{
  "n_layer": 12,
  "d_model": 224,
  "n_experts": 8,
  "experts_per_token": 2,
  "d_expert": 352,
  "d_shared_expert": 0,
  "activation": "relu",
  "moe_layers": [1, 2, 3, 4, 5, 6, 7, 8, 9, 10, 11],
  "router_score": "softmax",
  "normalize_top_k": true,
  "routed_scale": 1.0,
  "balance_loss": 0.00369,
  "balance_bias": false,
  "init_std_router": 0.0117,
  "lr_router": 0.00156,
  "n_head": 4,
  "n_kv_head": 4,
  "head_dim": 64,
  "vocab_size": 2048,
  "norm": "layernorm",
  "norm_place": "pre",
  "norm_eps": 1e-05,
  "positions": "learned",
  "qk_norm": false,
  "attn_scale": 0.125,
  "tie_embeddings": true,
  "parallel_block": false,
  "init": "trunc",
  "init_std_qkv": 0.0257,
  "init_std_o": 0.00524,
  "init_std_up": 0.0257,
  "init_std_down": 0.00524,
  "optimizer": "muon_variant",
  "lr": 0.00924,
  "beta1": 0.9,
  "weight_decay": 0.028,
  "lr_head": 0.00948,
  "warmup_steps": 200,
  "schedule": "wsd",
  "decay_fraction": 0.861,
  "decay_shape": "linear",
  "final_lr_fraction": 0.1,
  "batch_tokens": 65536,
  "seq_len": 768,
  "doc_mask": true,
  "train_tokens": 398200000,
  "steps": 6077,
  "dataset": "wikipedia_en"
}
Below are experts of layer 4 (counted from 0) of a mixture-of-experts language model. Rows are named router (the router's row for the expert), down (a neuron's output weights, with its number) and show model dimensions 0-223. Each number is 128 + 32 x the weight over its row's rms, rounded and kept within 0 to 255. Numbers have three digits each.
Before each expert's rows: "raises" lists some tokens whose logits its average output raises strongly, later layers aside. This comes from a sample of Wikipedia text that the model never trained on.

# expert 6
raises: "s", ".", "y"
router:158149158159109142126152095119172119132156123132114092145107124193091138116124185113159067133152124075120169196151103157115145110120143107113203122117134083077151106193159150123113117076111129113147113133144188168144179150123146118155147149132128127148095159190076111135135183137082153071098143121113147141093129116113054184152159113143120111153095072176122102104110107129134125131139157134102100059076147118173167137150117081145107042117134173175087157133156109140121107076136124099095163118124112130138127147152124088099109230139135071109099167055116113169125084086036099148148154120113118087100176123150099164115125149154047134220130078137162160124133164123071114151113
down13:127007151155186086117107104112113148161116161168153089203122159085098135093110104103137123110150119140136155117103103063181110154131125156127082139113171151131179080172174136115179142126119179126168125074146135137190134129121153104035131133115173093146130091078118111120100153152130086147208133087164156107093101113132140105133104134151160101102069144130169111087128126124129105103162098119164091115121158124157082123094107132082100121091144079100078132106105137152138111185160159198045188142142072103181126156082131162120095122163152101126164155163167167196140168102120091121160128087143116121163103118130118111120100121167149182143128145085154091114120138098197085180151
down14:122095173163117077110152116159134154170108118147130116141124138123154149098067163151132114101124120184204105092093145179130120074119104090117088099157131086159103150142132081176149180145099141176120133141143118185129130127052158097176128115138102140120120096108181107156162081120193112184114103109144094109120080147082081152178160104162128126097170119140148089142107061154112095072166070081090148164125081154052119091156156123034066068162156141167085133050114102121092154149178120118144160152105108132103111121099178109129086133178143110150080120085137168203143162130122149177136145176141156172173104127157149140137098166146130144139138097104128139137165150073111113169157
down15:142093143100153117109103162044133043141141146077110109026135120123164133189149087193191117120181146136086150087129088083153129103123093208121182111121129189116146133115122135130077126152173151147178114121137143144067143187095184093102119117138142155146097173181136115099123090123135111135149141117162124125086149106147139134155161158101120173071100237125132113113151128080135105110174101099177118153134120100076100133102170173089137077063172148144119110155065145146154156119120113118126108136136145139144077148148149136155066071091097125175055128095151121092197148131149097144182174103157147140135128105116101143173099132142129154168110110143158074115120098147102130118134
down16:154147099150121139123085141173077147152136085075129164133110114138084126129193118165158148138154039188153176193108164151133089190154154115182134090096177057125061122048114123125126134132060134116139121104123144103133185134115098099150161143103133098176171120171139100075131190151141087130184126139075131148116080136095121163117141140110164089128172122166073088136129172123159125097186187105173098110150072155172119125072128145083114154067099147115143145133133117123117104160091143109125115079135124158188168107105195134159076095137118067114084145143121124094159140095064134119151126193123134132112147090135108095139125132096135127082152134080186154107088093129176170163123
down17:112124156168084183125109126119165127162092078139091139113195135149165122168107125130141097110145100117176129089122110164125151168119137162105165185151116113136070139126140131089114110136082111130155166188050076104120148091150186042147076098135139124141139142143089122129173180074146114151127122074103129151107112172164135170187146161148084152167097118094114180193043168166162144122136086162165167161122062114122104137096137120149113111157116150089099118133124154141138125134166150024137148124207114137106072105102117087161136170126078171123136102128113115087076102112101191129147102135050122137131146146116107114145135122107134064114077199110115132128102142079187110143176
down18:096194139144160145148100112110127190145138146192166091139078135138111109110210135118154039084171157135114081142077183138095172146143176144078125119087158181135126140113079081199112102084129130102107171145165103130115158107158097198121075169142122142147107178134106150112131110100120155163090124088128176124190115070167122076108103106107172095132147113090127102083111158121130129176121165153137184069152188149139145129146108150155114139074103115175051145126134121166116131189093109096062139146115098103137133098191083137130147134137092080144123118161112130137170110094101095124099082128094176116124106198136115138126162115098163181117106141114158090065100157188107104145117
down19:125117152152099102138161014130099122101103157166158114126153153134166102118105087117129142094147090100126156135112177133163131090130181081124171173165107161112100141106125190147131131145119109153150092100087138155128110180155071148114084147119092144125213141108171093121137140133148091116106156080141139104111084152143131114088122125104143153121140134123142121115153138154122181131185123121157138161149184132138122135179146107142157130097079060167156193091104133135069138187151073105088146131072140121151133132141148157079165115087078104108199129105099189121110149117101137107195104070136117114167175089128171067165097073162093162042234127121129088112130108093143092069147
down20:111131082088148119160124158118150068128119113121140110161147107167128153118131134133102147078139136088121135048119118132132092103129122080148149160164155079130126152128111132128165064129186037135126143118114137101128095083092108091124188116145239140118147114180153095128175091153137132131087088104121124117160142070207127124097112166130169130140097132098157147082153181084167118093127085182132131184121138162143154077063155079161166164115095164103101135171167102145165116126126117124131140132204117110138066073150118160148167124115156134162236059051125109134116141148166123115117110088140132119073155117128155105120139141168085122153170089131205120108072170154128146088134
down21:109113124154139128128159162048150133175071141124231115055121108087116129129082131131147088158133101082154117132138094124135149147136167098143124146166117140091149182136124164048076086161161139111151087039134133085111094139109139052103137166075177099117187180108159224155151176164113103081127138125123125095111102050119117125103120097167142132163117128052113147076114155149134119130170091129154114124082143173134156147075105127095144085146108150135101109114161126143147119186117107101171082159111116137169080133121146125160112095115122146149148151160090113197145157195123129092171161121133147100094133143160198107103140119116171094123113103151201162131169113123150148087162
down22:159134194155113107127139065134122118097140066145084125067174154122091124104160140138099071145146115080109139169114147146118107155074132170094106148105195072138080074117089161079103076171103164135148086168057125100205199098141126113116141077163126125127109132142113171122124185143173089140155112078188183145087139154174121116117189087123126162103069154078139085083158087084124120114091201102111106142151149175140120138114120143128197129142189127104103162110147148112110173126119138131162137164129168133133148120169138105089150084184167135138132118153117148118163160141079186110152148089116176107081130155096103109121105072169078161154149137138059132162122151113149102092095
down23:137152169159132166153164124099114165114175100120162155116163113154159167053142149134160167157062195121155131106132135156121106075145126111091158150137149188100071138116095118078121103172097124111220149088115143128089101121157151174123108142106140068157220036147127119104145145080125162167154175128081122173136087075114142102162142079133119134165096106153125151080122130145149122089112167093121097142138066136158095129108146139142103145114084167105073144105039129156068150130160188136079141190155068113171152167140158158143156106157167119173164096103150088132132115124151081060130106099144168080164097149126099131130163136112124173095100109114112154131114072118076110109119
down24:115185193124141170110122168119138072077164145079121134126123072136123126148132190069094169103147113129125104117133133087078106084200143127143103091107171077090128129152146108108138168198140080162115153113152078200149099093120148077095070060109079129108103151156129106127132130207111124101225100044174135105113176117116124137086073139125119133130119161181151133152114099140161047150180086163084141169114189141124167122164106147126166144172125159100166124100120100161115097053091198101084124129107130173136109142126139160109155149134096171117111154103087147140131161090176142107136161112121195099107132078127137140134123142156078139153127141119146149139101123121098149168107
down25:158102087133094155144165145153149127135181141140131118165116058145088140133143151215171118149101084175169119124096127109134177131151132132076087110106167145127187155106157093105154134113056149099113159100114090108174142098123098115067130131120121191147156149148102116127134123211112157116082088195123168163176150130081104128117152121137128111107103119129112084124169120115146133165129134085100117090125136072069170130074109110091138068127179054074090162156132131087092172148182138134075104101110163091056085151142157131105137140132101083078158086161150147158140169131108141214163206212156116099095109154109104180117108151138097095152115168099087168133134121114150123115153
down26:149062155140118171092130152059081119129109127148136140130127139139116133134121125157135144152228129127119156148099118142188152172130203117126189172101137136101153122083131149127111103182111146093061118141150148160169225078173091111165178085098111097123162122116124080122130167169111128046160139121140070196089136139124172078106101117067157125152088132177117121140117120120143102131145142114122087166121144199174125153136133149064112165153056112097095156106146161089160105074096099102144095091071107085177165125103079129078168161085176090145090130184132124120109138146111158090135118197116186132131099164078132136115103135098074121172142154127120103094134148158122118151106
down27:102099150117030153144139113095090144139050107124121186133140132112108183156082140109104152063097146122121111098104110112146168108095075103168198085139128140120100099117173163136104132148140141086117166101141206125169093095192101147124131076149118134093129159103113135110109134185093134125150143164177113025121123162108135146144114119132151073115110128154115122156140110115144149144152136182121146181139110146138116149121126082203136130225095016121115196114099136115112131124150111108129159117113137200109114139093166100130151141134146151110093119097152181163096145142117143110105139121173135204084088155167087125119051116127075188108175159095108167123132143116117085151178
down28:166140160129111141125162171101099089108096107125150115141115118098107131227125163133077110108154140171133163176163148123144189106145121133188090112153122108139077090107116120075210060131176141130092101122120097141118135125202069151081152133078110131155129139135152128102157205144122137141153083105116159101152133152123055122134126146204161123059156121110132125082155127106116114155115122119190095093143128117130106168167096092076106115112104104142101144107180085226112107141136082106163113168131180146089133150142171092097126153137171094098089154152121183148116175130094179178122160114174110126117183141119142157098079150091096091174143095080103143099162116135041101106082
down29:175105119147135133155139122155090138150123087104137086149137113118124147166155136119117107125093160145135142158072124159184127181104196159137128110144060167138152118087181159134080133141044175118102115127127148104167099181116109169085083067173108135140140149152134056152102137129141118077132116125096144089151171132143175125092061164163060108101145242130139123084118153123101159109088126103155099108169175126087063104105185150104134181108139148147186136158146113133148177146181073134081092124099149114153145140164153103125081138108179150184122152181121120096108098106088136106171177079082130081129154096048075092129133110108094105076101155147117143156132145147097181125148
down30:125153101126105156126224162105193097083109121113123121116155137117132079102080159129063117088095132110139143161086189114108116127048169070158125132174114132108125098095121156090186118046105149147094112134144137098107064106150135107132128169110135161163109111144156105115114186151083109096119083129190101135117106123144129110173160096186141154113149119087100165137152077180135110112164112122123092080121140145142187124145120161114014162129161130136152171131168174093134169144103054121132125124129093111125117116171107151168160154153180180103113081161160182112112155126120205141194146088133064145121173173070180087156125076135146116128146120151092129126109132175126132121095
down31:166174154125172129139157090075115137132107097085161144130125142136156165164111169118153170091159132109106092080163124091140093114104124128218047105126164128141135074127165127113218092059106204101096134158091123071141096113159115109118130133125136153119156161128135146126148120124096103139139189090101171142137120163127137121117159133188109121140076117129147097130097155138100089183157140136113103090132132075064173186121135128094089156151136105174134069056145135126128120138120100112087127114133087149138066108134067114118125153198123061107092118169150126098143138127176156168136133127127148205157085087141201133086139131095176094218135127086206114113156123095166145099093
down32:141055158131090129200157133100144141160083094122166110104128107116198143103129075113105180120086101108132065149166169150158147128170139174109108164114051110094170119112183106152090104101100176146105174126097150168116170115121174152126176132166156065072138112152161135181115150122168137164170139149088128105116147112069106155175134132144093179111104111124166118153173155144135074088116093113154089122088106101055097161125104132133115078132156141139106072088146116144144164107147160209127136136158132109156161134115212120163091115125114121121119058132136121101153079120151147091108126081105090148131115108201108185102137129089144146080175127155153188097104078110161114140046
down33:137181076100155123114109141084106125094174067133138123055109191146152114107138134192112141133217089151092157116174191061116146159134094084171112192108178110143166103091100143089108130199134151100110097158106167086141166174107123168154174101108110133088125138144026139126097083145090162074134127147093122092125167103109143134088137139110164164093117103135106088138162155107151145143121132104109149203153208112118169127138152139139094158113145138137076074139106173151131123128099145109119177149133084141116141129074110152147111093115201058145098131077150125143160105111141158172152117182082135146152185087114131136141105096065084142137107166148118135088092155092175108153122
down34:103128218097120127165138112101061163171092144122101088121106137146152185175136072135135076141114102122132108137147201079111183141120108076186147151146151149161140090106102143165116115114084066041113155129122147102154154132140226147133141097154155102147055103157141102100115152123202146116076100115140084146139091111189152137114085139137092163108126104138133108152125113126100095182095128112154147113109088145142121146101109132116064173115112171073176192096076109165078152132107144154142119114170154139066127131144158103116106135126111137178102124150154084117143103176095153142194189179088162103128176169112132143092182083098115137119149168112133175116128115119147155068063
down35:143123170166127136125147115069085103113145144109145105163205126150205108138093134108185115108124104112091136145159103166115147129113092061123171101161158094162049146152144096118180116090149106075125134130104089155094139132087158126098148065101145143099105119104129135124134048124131103145108121037157095109120145061132099125108036132081160215144197164106137155144122139159093129105128119156103147165164119089084173189130163159072147174076115139107100182134190108134132139104124181116131116154177150109129094141160149221185144111136143136156163122122162130110084146166085117052157114129131134138100189159114123171107165119170128145103081097151124137125118117078124110149135
down36:127057103137101132131150125118115136126167150136129137113152138156104093102110128140133107189157178144141127140123056143119109137114180120131134158151129190164128072178089116082126134152153112103165095150116215117090080103094132082145152047108081118138108150044159086143122128103060099193125120101105147176127163153125154073076091088083119116072110110071109069126088172124127124139105133128071156163085204076093181119150139190146144165131137145103143135148124087164118058168104141121167138185162196153101132168190157136121168135140079116104168137119097118136132131120138154167127098129155138183123136147185110200142141131166114109072165064062105147144126119131151137122132
down37:135163161141127135138111133161104175114077138075119180177115146123152105162108157160135125122148149142131068113119175071175098111117089169165104143147111123123079109132075131141162186140102162118069164133062155145156136103089075076113222131136090133094120093079104129143148102162131146144163119081168107141131075151153142157156131160101094169131190140130089156136096187119155192091126162126166090132136088142145106078134015116122160181174113162151147166143114128150102156104089086145168165047092123100122097074144105117053146170137134121121120129144148171121123153148075179118166066103097109131148153178132113134135118168085087194152146059104087142123121123108122143091125
down38:143162177142137092146132066101152132162075173135113142162141116115137184144125131086167174129116133147131093112112128139126191202149147164106061106107130151108061138154138152097118163099152112117189111125115136184144170115128107101063168072106133106066164117144212139130100113129111106100091076075161122139129170169111078160082152135121109197117125092139122143127177090137124128174109102146175069093136098118156132119059116135108137128092147100147133123117148096074215097084116174113203154117149065123034169150121141116105140114116174111147100148208124087147125112158090088120114164124116075133108152168170136079060141138157113156134101155125079159117107171124149152150150
down39:085126189109140094089152114134103128137112076109171158121121185148106154048095142112106100162123191093149136108104116166182170127150114161090096072139104128135107085147169175104168158107135177150141128137110176106165180084144166132069113091159131096109109098140186147119194118162143163158137156096113136096067097144123111165119125118150141167140078136120121139127156089135099063149106187110114102128172057092114109074162195134108132134104116150163141096106136138107153096101161107060117118110080197109111073090059117118081218127117153125147189132112104166091125087165077120142093114192141143106108089185180169132150129150104113152125143106107166087150151176175169115103131
down40:137117094108129165147145069125120175158051139136104124102105177084120123147170151099103094111115194093156090051175168165158163076121101138167185194088123130116164132123085147092123117113111152164166109112107120106186187146156138088143111122174135083112100103161093127166097151098132114160138129151153124129135130114183161133087155164157128126152138101100104055137175146118182109143102154142144137161045116056186121095114147115123111110085095146131122141158091066126189083142185199049041136094149085123100105176097175120109109167147140103159068155086136150142111121125115098089099117173068125126124120140099096111091124146110133178138147175157151124146103138145169172136161